{
  "num_hidden_layers": 13,
  "hidden_size": 192,
  "n_experts": 64,
  "experts_per_token": 3,
  "d_expert": 96,
  "d_shared_expert": 192,
  "hidden_act": "gelu",
  "moe_layers": [4, 5, 6, 7, 8, 9, 10, 11, 12],
  "router_score": "sigmoid",
  "normalize_top_k": true,
  "routed_scale": 1.5,
  "balance_loss": 0.00281,
  "balance_bias": true,
  "init_std_router": 0.0279,
  "lr_router": 0.00123,
  "num_attention_heads": 3,
  "num_key_value_heads": 3,
  "head_dim": 64,
  "vocab_size": 23365,
  "norm": "rmsnorm",
  "norm_place": "pre",
  "norm_eps": 1e-05,
  "positions": "rope",
  "rope_theta": 10000.0,
  "rope_fraction": 0.5,
  "qk_norm": false,
  "attn_scale": 0.125,
  "tie_word_embeddings": false,
  "parallel_block": false,
  "init": "uniform",
  "init_std_qkv": 0.0487,
  "init_std_o": 0.0,
  "init_std_up": 0.0487,
  "init_std_down": 0.0,
  "optimizer": "soap_variant",
  "learning_rate": 0.00422,
  "beta1": 0.95,
  "beta2": 0.95,
  "weight_decay": 0.041,
  "lr_head": 0.00583,
  "max_grad_norm": 0.5,
  "warmup_steps": 200,
  "schedule": "wsd",
  "decay_fraction": 0.759,
  "decay_shape": "pow",
  "final_lr_fraction": 0.02,
  "batch_tokens": 65536,
  "max_seq_len": 512,
  "doc_mask": false,
  "train_tokens": 385500000,
  "max_steps": 5883,
  "dataset": "wikipedia_en"
}
Below are experts of layer 6 (counted from 0) of a mixture-of-experts language model. Rows are named router (the router's row for the expert), up (a neuron's input weights, with its number), down (a neuron's output weights, with its number) and show model dimensions 0-191. Each number is 200 + 40 x the weight over its row's rms, rounded and kept within 0 to 999.
After each expert's rows: a language model's description of what the expert responds to. This comes from a sample of Wikipedia text that the model never trained on.

# expert 54
router,137,207,198,201,201,186,262,215,246,218,152,172,196,148,162,254,189,215,285,202,170,230,225,283,178,183,272,167,150,154,202,227,215,138,161,217,214,203,236,103,218,95,210,228,202,167,201,131,188,258,145,205,158,270,269,210,189,202,251,209,144,220,198,171,195,219,212,133,253,179,221,149,190,245,246,224,142,242,214,204,204,180,198,141,130,163,274,212,135,179,114,233,182,127,257,214,163,227,171,196,153,181,155,234,228,223,156,280,228,220,202,203,217,171,192,218,121,163,197,167,232,202,269,200,203,204,188,167,318,153,181,146,221,154,159,210,228,163,155,218,156,293,166,195,225,272,227,262,189,184,125,210,242,167,262,224,232,188,233,226,203,199,237,189,228,265,187,163,193,280,203,220,193,202,252,253,191,233,210,215,189,184,229,164,224,218,180,160,222,140,174,160
up1,160,208,209,226,236,209,247,220,251,142,252,195,224,217,176,255,218,247,185,250,189,180,205,181,188,259,184,177,184,188,208,147,186,211,213,247,170,138,215,206,187,178,312,196,172,176,181,292,179,205,160,203,236,236,151,270,160,228,200,178,159,202,204,264,245,222,253,212,174,201,239,211,225,166,243,254,218,81,243,241,185,160,148,238,208,186,185,134,117,164,195,204,163,127,206,197,134,143,226,185,250,156,206,177,127,175,161,179,188,214,213,230,212,174,235,250,191,217,137,192,265,158,217,217,133,198,132,252,258,82,141,211,243,230,201,232,186,142,194,267,207,221,216,240,204,206,192,194,293,209,153,131,216,215,209,192,275,219,191,217,218,176,193,177,235,118,202,107,249,198,178,175,228,233,190,232,210,224,209,226,235,170,263,187,98,271,235,167,207,145,147,200
down1,114,254,173,178,170,193,175,197,172,240,241,198,203,187,221,141,281,172,177,154,187,138,163,240,134,221,155,222,191,205,182,191,199,206,228,177,115,245,160,183,193,180,211,226,228,162,257,178,128,200,218,234,243,205,177,142,253,213,144,147,140,192,173,209,229,191,253,164,216,138,158,204,155,280,172,275,219,199,145,269,206,201,172,236,211,191,201,150,145,153,179,205,204,200,220,234,207,166,243,201,138,200,184,295,230,110,153,173,261,220,165,235,227,196,197,344,189,214,195,186,171,180,190,173,192,255,185,164,147,173,182,222,226,205,173,186,182,307,124,188,197,166,250,224,219,183,137,206,210,166,196,188,167,148,180,273,196,188,163,205,160,188,162,140,194,216,91,158,237,248,245,175,102,197,212,258,135,178,160,166,202,248,157,228,194,169,158,235,236,171,221,155
It responds to: Vowel-rich endings inside foreign and proper names, such as ia, ri, ani, ata, in Historia, Samoa, Brno, Codex.

# expert 16
router,192,182,203,219,155,201,187,189,122,221,223,165,224,204,226,140,211,235,174,206,198,235,177,171,264,175,220,161,165,228,246,140,177,271,182,148,222,120,240,151,196,191,205,182,151,224,190,146,224,220,182,164,264,211,165,149,187,141,220,233,172,196,197,139,167,196,288,220,169,239,255,160,251,149,211,147,142,219,213,177,198,154,181,204,202,197,217,142,184,184,88,200,256,164,252,231,223,233,226,177,189,162,215,179,200,203,149,313,223,221,194,114,183,120,159,230,135,173,203,167,257,179,149,230,246,248,247,275,207,231,183,261,203,191,119,154,219,142,203,200,183,161,247,217,241,130,178,237,176,207,209,190,280,131,240,203,148,287,233,208,208,185,213,200,231,140,170,199,203,138,215,199,209,176,223,196,186,255,155,299,197,213,163,146,278,227,183,153,130,231,188,137
up1,168,238,127,292,186,252,206,205,234,298,233,239,183,199,215,254,241,195,211,200,200,174,178,179,183,198,273,148,199,257,189,242,148,103,184,166,181,149,268,181,246,198,159,154,148,201,110,228,188,269,219,248,190,257,158,208,244,208,187,143,234,167,292,180,116,153,202,203,172,270,197,164,213,212,205,173,163,150,267,184,254,198,187,196,274,214,225,196,207,240,193,234,301,276,144,170,157,187,165,179,217,251,210,272,169,164,230,231,153,180,190,181,231,178,220,248,222,282,207,205,215,192,190,137,248,260,244,263,169,160,207,144,167,211,189,242,179,219,170,184,224,219,217,180,275,263,243,197,185,136,161,256,299,231,205,188,158,186,214,154,173,166,157,224,173,186,185,224,187,197,215,169,201,253,243,157,194,210,189,204,135,247,265,167,213,191,179,149,197,237,171,167
down1,234,177,165,249,215,234,189,223,214,175,190,261,149,250,96,250,173,213,158,159,240,249,222,195,186,245,145,182,176,148,145,197,140,122,248,215,209,241,145,153,220,232,156,135,155,221,214,187,207,188,183,139,153,221,119,175,194,202,206,187,245,229,130,267,175,157,182,150,263,228,222,212,226,221,195,213,196,219,218,197,169,202,153,252,181,221,214,192,192,204,198,158,202,193,276,167,222,207,162,208,227,149,218,246,164,154,187,183,272,173,213,212,235,238,201,196,225,135,205,195,153,258,172,139,196,188,234,212,114,241,210,153,252,234,209,181,175,148,181,144,210,198,176,170,198,259,168,193,280,243,189,120,238,154,167,121,174,159,237,132,95,215,180,178,243,218,146,308,243,170,152,156,189,245,247,198,220,262,201,218,215,163,121,254,259,145,178,169,214,268,168,159
It responds to: Word pieces inside words after a short prefix, like le-an, Wre-x-ham, and digit groups after commas in table vote or attendance counts.

# expert 12
router,233,247,180,190,204,164,215,246,68,221,122,169,199,188,189,238,178,133,175,227,198,175,264,178,255,203,192,192,186,206,211,177,241,141,161,216,125,180,192,170,201,222,218,211,214,259,205,143,218,152,210,263,248,279,182,202,233,226,197,133,208,181,256,211,146,219,240,194,172,160,280,135,167,175,164,212,197,156,166,169,157,151,173,107,186,210,242,180,239,208,189,177,164,161,208,257,200,277,138,241,181,192,274,250,243,198,186,153,250,233,231,151,127,246,187,267,123,214,218,202,206,129,188,218,147,157,203,259,219,205,179,143,201,171,151,250,122,155,245,198,175,159,230,164,233,171,219,208,211,259,217,182,215,176,197,228,243,264,217,197,178,182,215,175,285,168,166,142,212,183,196,159,110,265,173,235,145,212,246,190,272,182,235,167,235,239,232,131,205,245,236,152
up1,160,163,164,215,257,188,247,171,202,199,166,143,148,225,251,276,265,205,180,222,213,152,252,194,191,144,325,154,164,153,192,195,220,179,97,197,249,145,200,204,230,129,168,161,175,257,180,273,182,238,176,133,251,96,181,235,171,169,200,252,217,136,199,162,184,203,239,242,163,182,189,164,154,188,273,129,245,206,189,189,230,186,227,222,228,190,243,256,216,195,162,255,207,172,240,194,203,139,199,154,238,288,284,200,162,128,205,241,197,166,121,187,189,171,175,234,163,170,221,154,173,211,156,172,183,269,179,246,207,158,192,191,189,260,176,150,143,190,318,243,223,198,173,181,190,289,193,139,208,148,192,196,202,239,236,202,213,171,229,222,221,228,212,186,152,201,255,175,139,240,213,246,203,274,206,178,183,210,216,151,196,162,133,204,175,227,163,238,183,193,188,207
down1,209,199,179,167,194,185,141,199,225,184,254,184,226,138,272,184,178,106,274,163,206,220,199,251,223,179,245,184,191,210,208,189,139,209,200,222,120,164,183,222,149,181,125,280,214,225,134,188,188,238,182,175,135,183,236,166,195,168,205,198,208,115,228,215,170,151,211,284,178,225,182,131,188,250,187,200,205,223,160,146,217,177,217,188,255,256,186,323,223,192,142,222,199,194,162,208,199,137,268,217,160,261,154,242,190,205,220,187,175,200,227,144,171,205,180,192,241,230,252,230,209,215,182,169,153,194,185,263,185,187,202,154,139,295,199,168,185,156,217,198,175,198,254,253,110,242,158,229,139,266,238,224,86,174,210,169,201,211,274,226,259,158,229,212,168,257,258,186,145,206,232,155,216,254,169,168,225,186,216,174,148,192,235,153,212,246,152,233,209,218,148,98
It responds to: Word-ending pieces inside longer words and names, mostly plurals and suffixes such as cast-les, band-le-ader, ve-ins, can-ons, valley-s.

# expert 40
router,227,143,148,263,186,148,195,176,205,96,195,154,185,135,132,204,220,142,215,256,159,270,271,192,204,210,304,197,221,219,144,187,217,245,192,256,204,206,307,212,166,139,227,194,300,193,208,180,189,222,281,211,227,229,184,128,169,193,219,189,179,221,196,157,152,208,199,217,289,224,286,234,187,207,156,245,146,227,195,154,186,164,192,203,202,213,230,211,148,147,185,205,173,223,189,166,188,263,171,195,138,198,150,231,214,234,214,294,252,194,233,262,189,218,190,145,198,133,248,172,231,164,243,220,198,245,209,232,241,192,150,172,176,254,196,226,196,143,191,187,237,214,132,194,181,163,191,178,181,197,226,231,256,231,283,192,154,181,264,234,168,202,208,274,222,158,162,207,162,195,219,206,214,247,123,264,184,191,271,240,275,152,173,169,118,204,240,159,185,246,206,213
up3,184,153,160,104,136,182,198,159,275,208,200,157,232,249,118,211,265,134,210,201,179,299,243,201,130,193,234,152,281,170,234,236,160,176,225,139,168,184,207,216,209,210,195,204,184,173,227,214,224,235,160,218,176,260,164,218,164,184,228,240,257,271,187,164,238,188,223,258,235,221,160,204,185,283,188,280,164,193,196,233,148,127,283,248,231,161,194,165,193,202,148,281,169,181,215,119,207,155,201,284,211,186,216,187,228,218,198,184,204,161,188,198,214,266,220,186,203,230,229,216,174,193,163,218,130,219,200,225,235,243,204,205,196,204,254,186,176,204,138,166,191,202,226,168,136,192,188,250,246,201,139,183,213,291,196,215,240,150,187,149,145,229,153,207,244,129,210,185,254,213,145,222,242,181,143,266,296,190,227,216,212,112,187,239,224,191,202,195,163,194,107,142
down3,216,168,138,153,196,185,172,204,173,201,78,247,226,154,297,235,176,178,204,261,195,154,184,210,275,243,227,221,223,238,171,233,184,197,188,215,212,278,196,101,185,210,162,155,173,144,162,237,182,235,194,189,252,195,249,178,265,147,207,275,236,147,239,278,296,274,219,169,178,174,161,228,196,167,195,180,251,150,186,142,252,99,219,247,188,271,161,160,195,213,214,192,267,196,163,195,275,201,150,176,198,214,210,176,173,154,205,144,224,174,150,184,164,139,188,90,166,159,164,223,232,178,225,164,254,174,163,224,149,146,229,170,236,254,208,254,194,275,205,227,167,260,241,195,216,201,169,189,193,154,225,209,178,209,173,238,247,198,235,194,190,166,206,163,174,166,231,192,218,134,206,159,135,207,244,168,180,186,266,178,170,254,172,242,201,179,175,212,277,229,161,198
It responds to: Line-initial list dashes and table pipes after a line break, plus section heading markers like == and ===, in infoboxes and tables.

# expert 53
router,191,271,184,239,240,276,223,203,160,127,165,175,258,224,159,247,209,210,221,166,148,293,188,201,210,244,222,166,220,148,247,205,178,221,180,227,190,199,232,155,201,202,257,229,155,236,142,127,138,190,188,187,269,205,176,215,205,202,261,232,254,157,245,204,182,238,208,104,281,146,216,122,153,166,228,190,217,215,172,233,131,200,197,263,148,181,197,143,147,222,129,193,156,232,226,238,187,192,215,136,212,221,190,191,168,224,185,169,203,176,220,178,200,198,216,207,175,201,161,181,213,185,144,182,240,210,184,169,186,202,194,221,99,225,154,220,270,181,223,191,213,263,189,168,246,141,221,232,175,163,202,212,233,249,183,195,162,255,179,190,158,271,203,202,176,226,164,262,284,134,111,181,178,166,156,224,119,230,236,278,206,159,125,168,260,150,243,129,95,195,161,179
up2,206,200,222,233,193,226,154,243,249,278,199,241,175,188,231,179,252,191,202,196,175,227,98,181,202,171,247,238,199,184,202,215,202,248,196,259,166,226,237,215,259,270,183,217,202,202,196,220,175,226,215,166,175,181,191,202,228,181,199,171,321,159,199,213,161,209,266,234,223,165,183,133,214,261,183,213,176,207,203,235,202,153,128,122,275,183,196,220,211,132,132,250,236,177,240,158,166,182,180,169,190,180,199,222,194,151,182,217,201,181,161,147,220,172,111,238,82,214,160,193,269,164,264,173,206,207,147,220,195,211,239,200,158,210,132,167,232,178,187,175,234,267,158,157,218,244,198,219,218,239,193,233,188,146,151,196,169,99,130,260,169,285,255,183,176,188,172,163,183,198,204,216,152,167,197,210,206,227,244,266,164,118,213,160,114,232,199,228,288,104,277,180
down2,269,297,209,222,159,283,192,229,205,191,251,177,198,208,263,248,142,211,157,191,189,122,221,272,200,243,141,189,242,226,198,273,238,206,217,216,207,139,231,193,213,278,149,168,229,160,154,192,184,189,217,233,203,202,200,200,200,220,189,129,175,181,154,245,174,236,180,188,152,179,158,228,151,177,207,183,118,221,183,145,167,210,244,239,159,236,175,238,153,196,235,205,219,207,123,226,224,194,255,234,167,165,228,139,216,234,220,139,245,191,228,214,118,239,223,162,106,140,216,209,220,143,214,221,269,160,258,229,230,217,180,182,185,210,170,262,155,232,250,227,153,220,241,159,178,276,196,241,146,206,198,259,248,218,137,105,206,110,195,215,236,153,193,202,117,231,276,183,205,196,261,190,224,222,198,248,183,218,221,175,177,264,171,200,174,215,219,99,158,161,156,255
It responds to: Content verbs in narrative prose after subjects or auxiliaries, e.g. used, made, played, wore, released, performing.

# expert 60
router,235,243,169,227,224,177,232,235,185,221,195,193,259,205,145,187,193,138,247,233,121,204,148,255,179,193,280,186,205,222,232,192,204,133,208,156,241,167,256,206,327,225,213,205,296,138,167,207,174,111,255,293,317,240,224,193,100,207,249,263,229,133,257,185,150,229,173,169,254,221,213,169,189,252,194,216,203,147,198,202,229,130,178,177,164,197,239,154,218,101,187,248,199,125,227,214,255,197,170,250,203,212,164,219,157,210,175,181,216,169,228,216,179,178,230,215,170,130,276,176,248,195,243,220,208,232,234,207,209,173,127,182,224,242,221,158,192,183,178,220,170,204,205,307,213,156,136,250,191,211,184,185,250,175,150,243,151,239,226,248,223,233,260,191,207,178,200,164,145,220,160,221,160,174,202,212,221,222,172,180,247,181,171,179,247,183,175,175,169,158,163,175
up3,269,192,236,157,216,228,167,223,183,166,195,199,187,241,187,280,199,201,188,197,165,179,295,195,178,158,203,201,214,239,216,260,160,251,192,277,238,159,191,203,235,200,292,146,168,202,163,154,160,155,224,210,192,254,199,97,156,191,239,218,224,184,180,176,144,181,255,172,217,228,210,156,179,246,216,232,170,164,180,206,191,254,207,142,192,242,234,147,250,159,172,164,195,146,225,266,212,156,163,212,248,164,195,190,160,143,205,182,199,272,204,295,165,125,214,192,161,219,291,222,201,190,212,210,247,174,228,249,260,245,160,204,144,232,237,191,180,172,225,148,127,153,238,179,195,169,219,146,176,274,96,133,172,103,191,180,212,197,181,204,172,281,274,161,224,221,175,230,249,200,182,154,156,150,254,143,215,202,187,194,194,155,191,208,296,175,141,197,258,219,256,175
down3,247,136,247,201,279,255,227,236,219,219,208,188,160,173,228,233,236,176,252,194,229,145,184,199,198,205,171,265,230,168,194,166,235,185,148,223,127,255,87,254,189,147,218,251,178,182,147,250,202,229,151,201,223,191,74,162,116,258,222,155,248,208,233,174,251,239,196,239,190,219,201,252,150,258,189,235,218,221,177,184,162,234,196,167,156,237,142,150,248,234,187,208,226,211,206,181,232,189,141,147,203,235,146,154,202,243,210,201,213,204,144,234,234,209,165,197,190,215,197,202,188,182,221,170,214,238,181,148,156,250,129,209,213,181,258,205,130,136,238,185,168,182,169,173,201,152,236,169,176,219,287,219,152,206,266,136,202,212,177,255,182,225,202,140,195,224,128,146,209,190,160,292,192,250,204,226,216,203,186,250,269,275,165,168,252,138,232,293,267,235,156,219
It responds to: First token of a new line, mostly the dash starting list items under section headings, plus line-opening words like In, He, See.

# expert 0
router,201,209,122,222,173,178,247,226,195,223,156,191,202,206,120,207,244,148,143,186,200,192,313,183,280,203,190,197,207,196,205,246,149,257,196,167,186,213,216,173,159,232,196,181,214,167,229,154,248,131,230,186,237,219,126,176,145,100,269,257,151,148,160,150,168,280,201,203,253,222,201,196,202,143,187,196,194,148,151,185,230,203,115,178,208,168,198,201,209,234,239,230,145,195,273,166,240,226,141,237,212,207,149,289,186,242,203,223,268,221,229,256,251,203,182,205,270,209,180,168,178,241,223,156,160,235,285,253,234,106,188,201,139,227,146,195,278,238,217,207,190,182,186,281,216,183,152,250,177,109,250,191,196,212,221,211,209,179,222,291,209,249,223,215,248,165,153,235,200,168,197,208,164,235,257,221,179,223,145,151,181,126,211,152,232,204,204,203,143,189,167,197
up0,253,217,196,173,324,169,193,225,176,184,220,235,200,156,213,213,173,171,191,168,174,235,196,169,250,153,230,203,259,266,174,194,244,227,174,204,262,186,157,189,145,204,156,260,186,181,206,144,268,161,156,197,182,205,184,203,203,167,187,274,217,257,167,220,167,229,173,193,277,235,238,189,133,184,267,170,192,169,171,147,265,206,128,204,202,243,205,284,189,187,248,231,229,239,251,199,144,252,208,196,212,254,160,188,265,186,273,214,238,171,223,233,250,220,198,179,202,193,212,180,209,210,154,189,175,223,270,202,277,180,152,228,226,224,211,201,177,156,235,240,281,172,136,258,237,170,177,228,225,207,318,202,233,185,183,159,226,151,116,219,210,189,244,165,283,191,238,253,284,183,251,218,207,206,278,245,142,200,219,183,210,161,196,228,194,255,154,209,188,320,132,145
down0,220,249,239,198,184,216,262,148,254,236,219,243,284,229,186,221,193,238,197,232,146,264,226,280,216,218,169,146,170,168,269,211,101,203,223,252,205,129,135,223,118,218,229,211,243,271,233,231,166,269,183,193,129,162,174,210,179,154,241,219,154,147,200,243,209,169,241,239,211,223,140,168,241,230,118,169,166,145,204,162,229,216,190,233,179,210,206,203,167,233,173,220,244,142,222,212,171,217,191,187,254,125,111,170,160,210,207,221,243,266,226,219,153,233,236,176,161,182,282,147,213,230,203,158,181,230,229,191,181,173,224,170,173,131,197,212,76,213,193,277,227,223,254,165,167,214,175,179,146,214,122,174,255,207,174,247,189,197,162,198,239,165,135,164,149,242,224,140,159,159,218,130,228,212,186,260,226,258,201,149,234,157,207,236,186,196,209,222,208,260,183,214
It responds to: Measurement units and short letters after numbers, such as m, km, mm, ft, the N/S/E/W of coordinates, and stray mid-word pieces.

# expert 28
router,196,158,121,194,166,241,197,219,189,215,186,169,195,154,212,188,228,169,236,255,158,191,217,249,147,177,188,84,189,215,196,267,185,210,166,255,138,179,204,167,187,222,220,220,155,255,169,184,227,211,93,308,198,236,228,207,220,238,211,149,160,207,221,189,161,258,178,159,207,154,281,177,162,224,191,252,162,197,212,203,148,183,202,221,152,170,207,207,166,246,226,206,170,141,166,264,286,262,151,226,171,178,228,217,210,234,185,259,248,240,173,312,131,238,125,175,142,256,225,189,218,205,178,215,207,187,225,244,216,183,177,246,241,164,155,250,126,178,272,270,146,144,190,238,261,191,168,241,225,161,139,224,188,224,177,176,202,119,251,188,185,238,239,227,261,204,152,164,193,144,190,218,128,276,172,238,153,212,209,182,204,147,218,136,209,167,169,153,177,240,223,190
up3,210,242,173,220,123,249,179,190,240,207,99,202,244,196,200,151,143,166,208,147,228,152,231,213,160,137,189,185,252,311,248,202,218,185,206,239,188,257,178,241,178,213,143,240,216,227,267,259,245,274,164,207,227,211,161,194,188,202,275,134,213,236,149,135,222,183,111,270,161,187,179,258,155,164,190,229,130,187,232,172,217,153,184,197,226,243,185,221,192,236,199,209,213,182,199,174,187,198,159,181,245,210,230,225,170,189,211,210,103,208,183,149,217,125,222,236,182,216,201,189,113,200,213,197,180,200,241,173,218,163,179,194,251,256,201,185,215,275,164,265,173,191,176,116,182,190,259,231,153,132,170,196,146,122,246,209,151,187,182,146,208,117,161,251,198,189,185,189,222,162,162,137,148,216,135,254,229,274,218,233,189,190,181,136,185,121,237,229,275,229,214,235
down3,205,166,207,248,159,252,206,150,168,262,213,216,216,196,167,290,259,145,162,174,193,140,170,179,151,221,180,215,200,206,162,182,231,167,178,170,171,227,295,203,191,202,175,209,114,218,243,108,156,225,257,234,225,159,226,167,149,213,155,257,168,198,194,188,232,214,201,184,216,105,238,200,207,149,179,157,133,142,110,196,198,134,178,176,176,251,218,103,203,207,175,169,225,211,205,262,211,120,217,161,174,230,180,190,179,204,182,263,176,189,212,276,197,235,209,152,138,204,154,115,175,182,224,185,181,260,224,199,155,197,256,206,119,150,189,221,172,135,135,183,244,235,132,232,145,251,156,198,223,218,236,199,241,170,185,221,265,231,154,247,218,245,179,159,169,237,250,196,189,162,221,200,288,210,175,223,207,155,244,124,210,224,243,170,201,288,133,143,202,186,168,164
It responds to: Final pieces of foreign personal and place names in lists and tables, such as -ović, -ski, -ova, -ak, Orzab-al.

# expert 8
router,222,203,186,217,185,269,161,245,120,192,209,204,223,151,135,257,195,200,132,137,197,245,127,195,182,146,215,210,157,231,236,175,183,191,99,222,184,203,267,126,260,131,238,264,198,221,175,218,158,161,180,298,252,172,204,137,228,229,227,171,195,243,220,145,148,206,185,196,247,205,218,219,243,226,136,193,132,178,226,168,200,192,218,212,180,178,203,157,177,219,193,186,158,159,249,230,224,212,171,167,223,175,242,236,182,247,159,246,265,259,274,231,194,193,187,222,267,284,175,164,237,149,189,222,130,239,227,181,187,151,188,159,177,192,189,236,173,138,299,245,227,147,157,226,153,225,135,142,146,222,251,196,227,209,223,86,217,194,240,222,197,191,209,222,215,123,159,149,130,241,154,236,163,222,158,212,109,222,230,200,231,190,143,207,153,237,220,169,216,189,197,179
up3,159,130,248,216,167,185,127,240,166,297,207,277,218,164,169,195,169,250,211,198,251,171,216,187,95,246,199,106,200,154,199,180,142,179,153,238,179,242,210,255,191,187,161,174,212,209,212,193,157,163,219,159,222,232,254,184,268,202,223,252,229,202,278,172,261,202,241,242,238,194,211,197,185,197,197,219,214,201,224,256,115,152,173,202,177,205,180,102,205,281,218,179,143,205,252,211,209,207,194,160,175,166,284,237,206,199,164,177,236,176,199,194,204,211,170,216,244,241,209,188,223,220,204,190,224,170,209,209,167,200,189,200,161,183,223,232,150,170,255,263,239,225,191,193,163,204,163,216,157,147,191,151,201,174,276,134,188,273,265,209,158,211,233,220,125,228,283,248,258,215,72,209,131,195,155,204,316,215,157,166,225,272,234,153,205,188,151,203,246,210,155,207
down3,194,193,195,206,187,206,256,175,238,170,247,197,214,151,201,235,233,184,133,162,204,138,199,188,220,246,123,268,292,263,214,178,219,260,175,281,129,193,151,184,206,211,134,237,259,227,199,205,263,243,168,171,139,142,186,203,188,227,223,183,236,169,154,251,183,254,250,211,190,237,163,238,187,259,237,240,212,226,185,188,213,185,212,180,229,166,190,226,174,160,148,148,226,195,143,181,166,142,158,257,158,225,151,161,225,139,152,175,241,209,213,115,197,161,261,179,265,230,176,175,263,181,283,178,170,168,252,119,251,153,230,150,240,226,237,215,229,194,247,224,139,204,198,228,254,251,193,186,141,197,206,215,232,222,103,141,237,199,174,235,189,185,239,253,159,201,231,230,172,196,193,170,241,144,171,185,226,195,212,235,267,121,151,184,174,258,249,166,123,132,262,255
It responds to: Clause-linking words and subject pronouns in narrative prose, especially and, but, or, he, she, they, who, often right after a comma.

# expert 59
router,173,219,208,198,221,194,211,195,184,237,212,172,287,137,202,224,160,170,177,114,83,247,282,235,185,266,257,175,181,188,227,221,182,193,146,137,204,164,212,207,218,191,206,202,239,152,144,167,233,137,234,224,207,190,200,195,209,174,245,202,219,171,227,205,239,262,238,177,228,218,222,166,126,160,157,249,173,151,215,191,167,192,147,207,215,67,257,137,205,149,207,188,214,228,196,202,211,215,137,195,170,122,199,228,213,211,163,177,196,214,232,180,206,258,180,175,229,189,196,198,218,194,184,183,278,252,242,147,190,210,133,269,197,303,196,160,182,228,227,178,248,201,230,251,211,164,210,221,185,203,174,287,151,249,188,208,237,171,186,367,210,248,236,210,189,164,189,210,190,228,165,110,148,238,183,224,195,234,218,176,239,189,192,189,249,112,238,207,195,275,142,148
up5,183,177,231,239,213,172,255,199,218,221,163,259,246,215,160,223,141,182,190,190,117,246,227,159,195,162,218,187,212,185,109,207,196,207,134,109,189,219,245,180,233,57,170,193,221,172,223,199,179,184,180,156,298,222,187,213,162,185,202,210,257,202,180,211,242,177,175,116,220,125,226,180,226,237,249,194,307,155,186,229,195,209,221,212,217,164,254,161,143,209,236,210,208,256,244,227,215,120,210,163,216,173,169,224,179,225,194,216,219,193,234,203,192,281,194,211,181,186,195,223,226,234,143,122,216,204,233,184,163,236,132,237,185,257,261,155,122,241,208,201,209,289,207,200,225,244,221,239,124,246,262,236,140,198,257,167,242,157,150,249,270,197,158,221,178,234,188,190,264,244,170,211,104,261,147,167,241,251,179,157,175,176,267,198,187,223,174,246,211,206,179,211
down5,208,199,283,186,234,255,204,166,256,201,198,126,184,236,244,193,257,210,163,172,254,102,173,263,199,250,113,188,121,227,268,254,215,191,200,188,182,157,178,146,213,254,246,176,145,215,162,218,201,206,210,201,139,237,186,175,251,138,184,154,136,197,221,220,140,213,246,301,134,283,214,231,144,139,254,239,158,191,156,156,183,203,126,164,228,153,231,190,244,233,192,221,217,180,186,222,205,254,144,232,215,250,171,157,211,228,160,212,187,178,231,132,245,140,183,223,217,214,238,227,154,186,197,255,218,243,204,200,252,192,247,129,197,144,118,210,205,196,199,226,220,117,192,195,208,156,208,198,213,129,145,210,244,205,146,142,185,229,223,131,192,215,233,213,213,174,205,245,165,172,212,118,217,155,239,233,175,139,263,231,173,209,127,185,246,249,190,171,227,260,166,178
It responds to: Structural tokens: sentence-ending period plus blank line, table row pipes, list dashes, "=" heading marks, and field-label starts.

# expert 58
router,217,240,177,222,211,206,214,191,225,223,193,135,255,172,61,254,248,213,216,176,185,202,141,232,190,138,246,181,198,230,179,154,174,221,155,177,138,169,203,149,238,183,221,252,197,293,187,229,162,163,230,293,228,182,248,144,185,212,270,220,211,213,291,172,144,218,213,189,142,205,224,220,225,176,128,222,116,179,215,170,188,202,229,208,209,169,217,174,138,228,155,221,175,125,222,215,193,168,189,198,246,217,223,191,159,239,172,215,264,216,240,223,228,170,181,209,243,234,201,162,232,120,217,182,206,177,213,179,237,153,182,207,196,165,221,204,191,159,254,277,239,182,145,214,194,165,77,159,113,190,190,186,233,235,192,224,218,213,202,180,248,220,191,241,198,93,181,105,194,170,213,213,167,187,174,239,102,230,294,198,261,169,110,193,211,245,194,150,217,273,205,185
up2,186,266,208,190,282,275,116,182,220,160,211,201,220,124,226,206,161,211,187,193,159,279,192,226,197,283,159,238,196,234,207,191,229,121,197,201,232,176,222,167,141,248,194,230,233,220,209,287,213,251,272,211,200,148,211,209,203,258,228,143,140,174,180,216,185,184,248,245,201,201,248,151,227,195,254,239,193,172,203,214,194,269,205,257,143,237,111,182,185,223,177,269,203,200,134,177,154,207,86,274,203,126,254,209,144,235,180,144,159,171,227,206,165,164,226,232,208,236,238,122,180,198,185,172,136,199,263,139,190,192,170,193,181,208,154,224,263,171,180,170,172,294,244,197,134,150,236,185,153,160,238,205,223,169,238,154,225,218,224,133,207,238,220,198,194,223,181,236,239,188,246,182,254,213,251,164,262,287,253,171,189,147,208,224,234,163,186,173,262,208,188,187
down2,218,166,162,260,141,202,182,235,137,167,192,190,209,251,201,202,197,170,257,205,229,276,222,225,170,140,189,205,256,194,209,194,234,116,167,215,107,114,160,189,195,211,193,216,190,172,217,213,280,212,149,180,190,236,189,164,141,244,199,168,241,194,184,239,141,185,243,245,237,242,146,133,171,165,151,221,179,229,195,181,203,107,182,191,212,186,219,215,197,146,269,280,242,188,185,262,295,168,236,177,167,220,223,117,216,186,250,192,143,220,151,213,122,208,143,186,180,201,230,296,155,192,183,220,229,241,242,134,180,239,200,206,162,171,249,146,247,184,177,167,196,246,165,144,245,245,165,189,212,235,258,219,192,174,207,146,174,218,215,163,231,193,170,180,204,305,252,157,248,264,226,240,226,229,237,223,256,203,236,219,236,268,200,243,160,206,232,213,292,143,219,121
It responds to: Words and marks joining list items or clauses, mainly and, or, &, commas, semicolons, slashes and list dashes.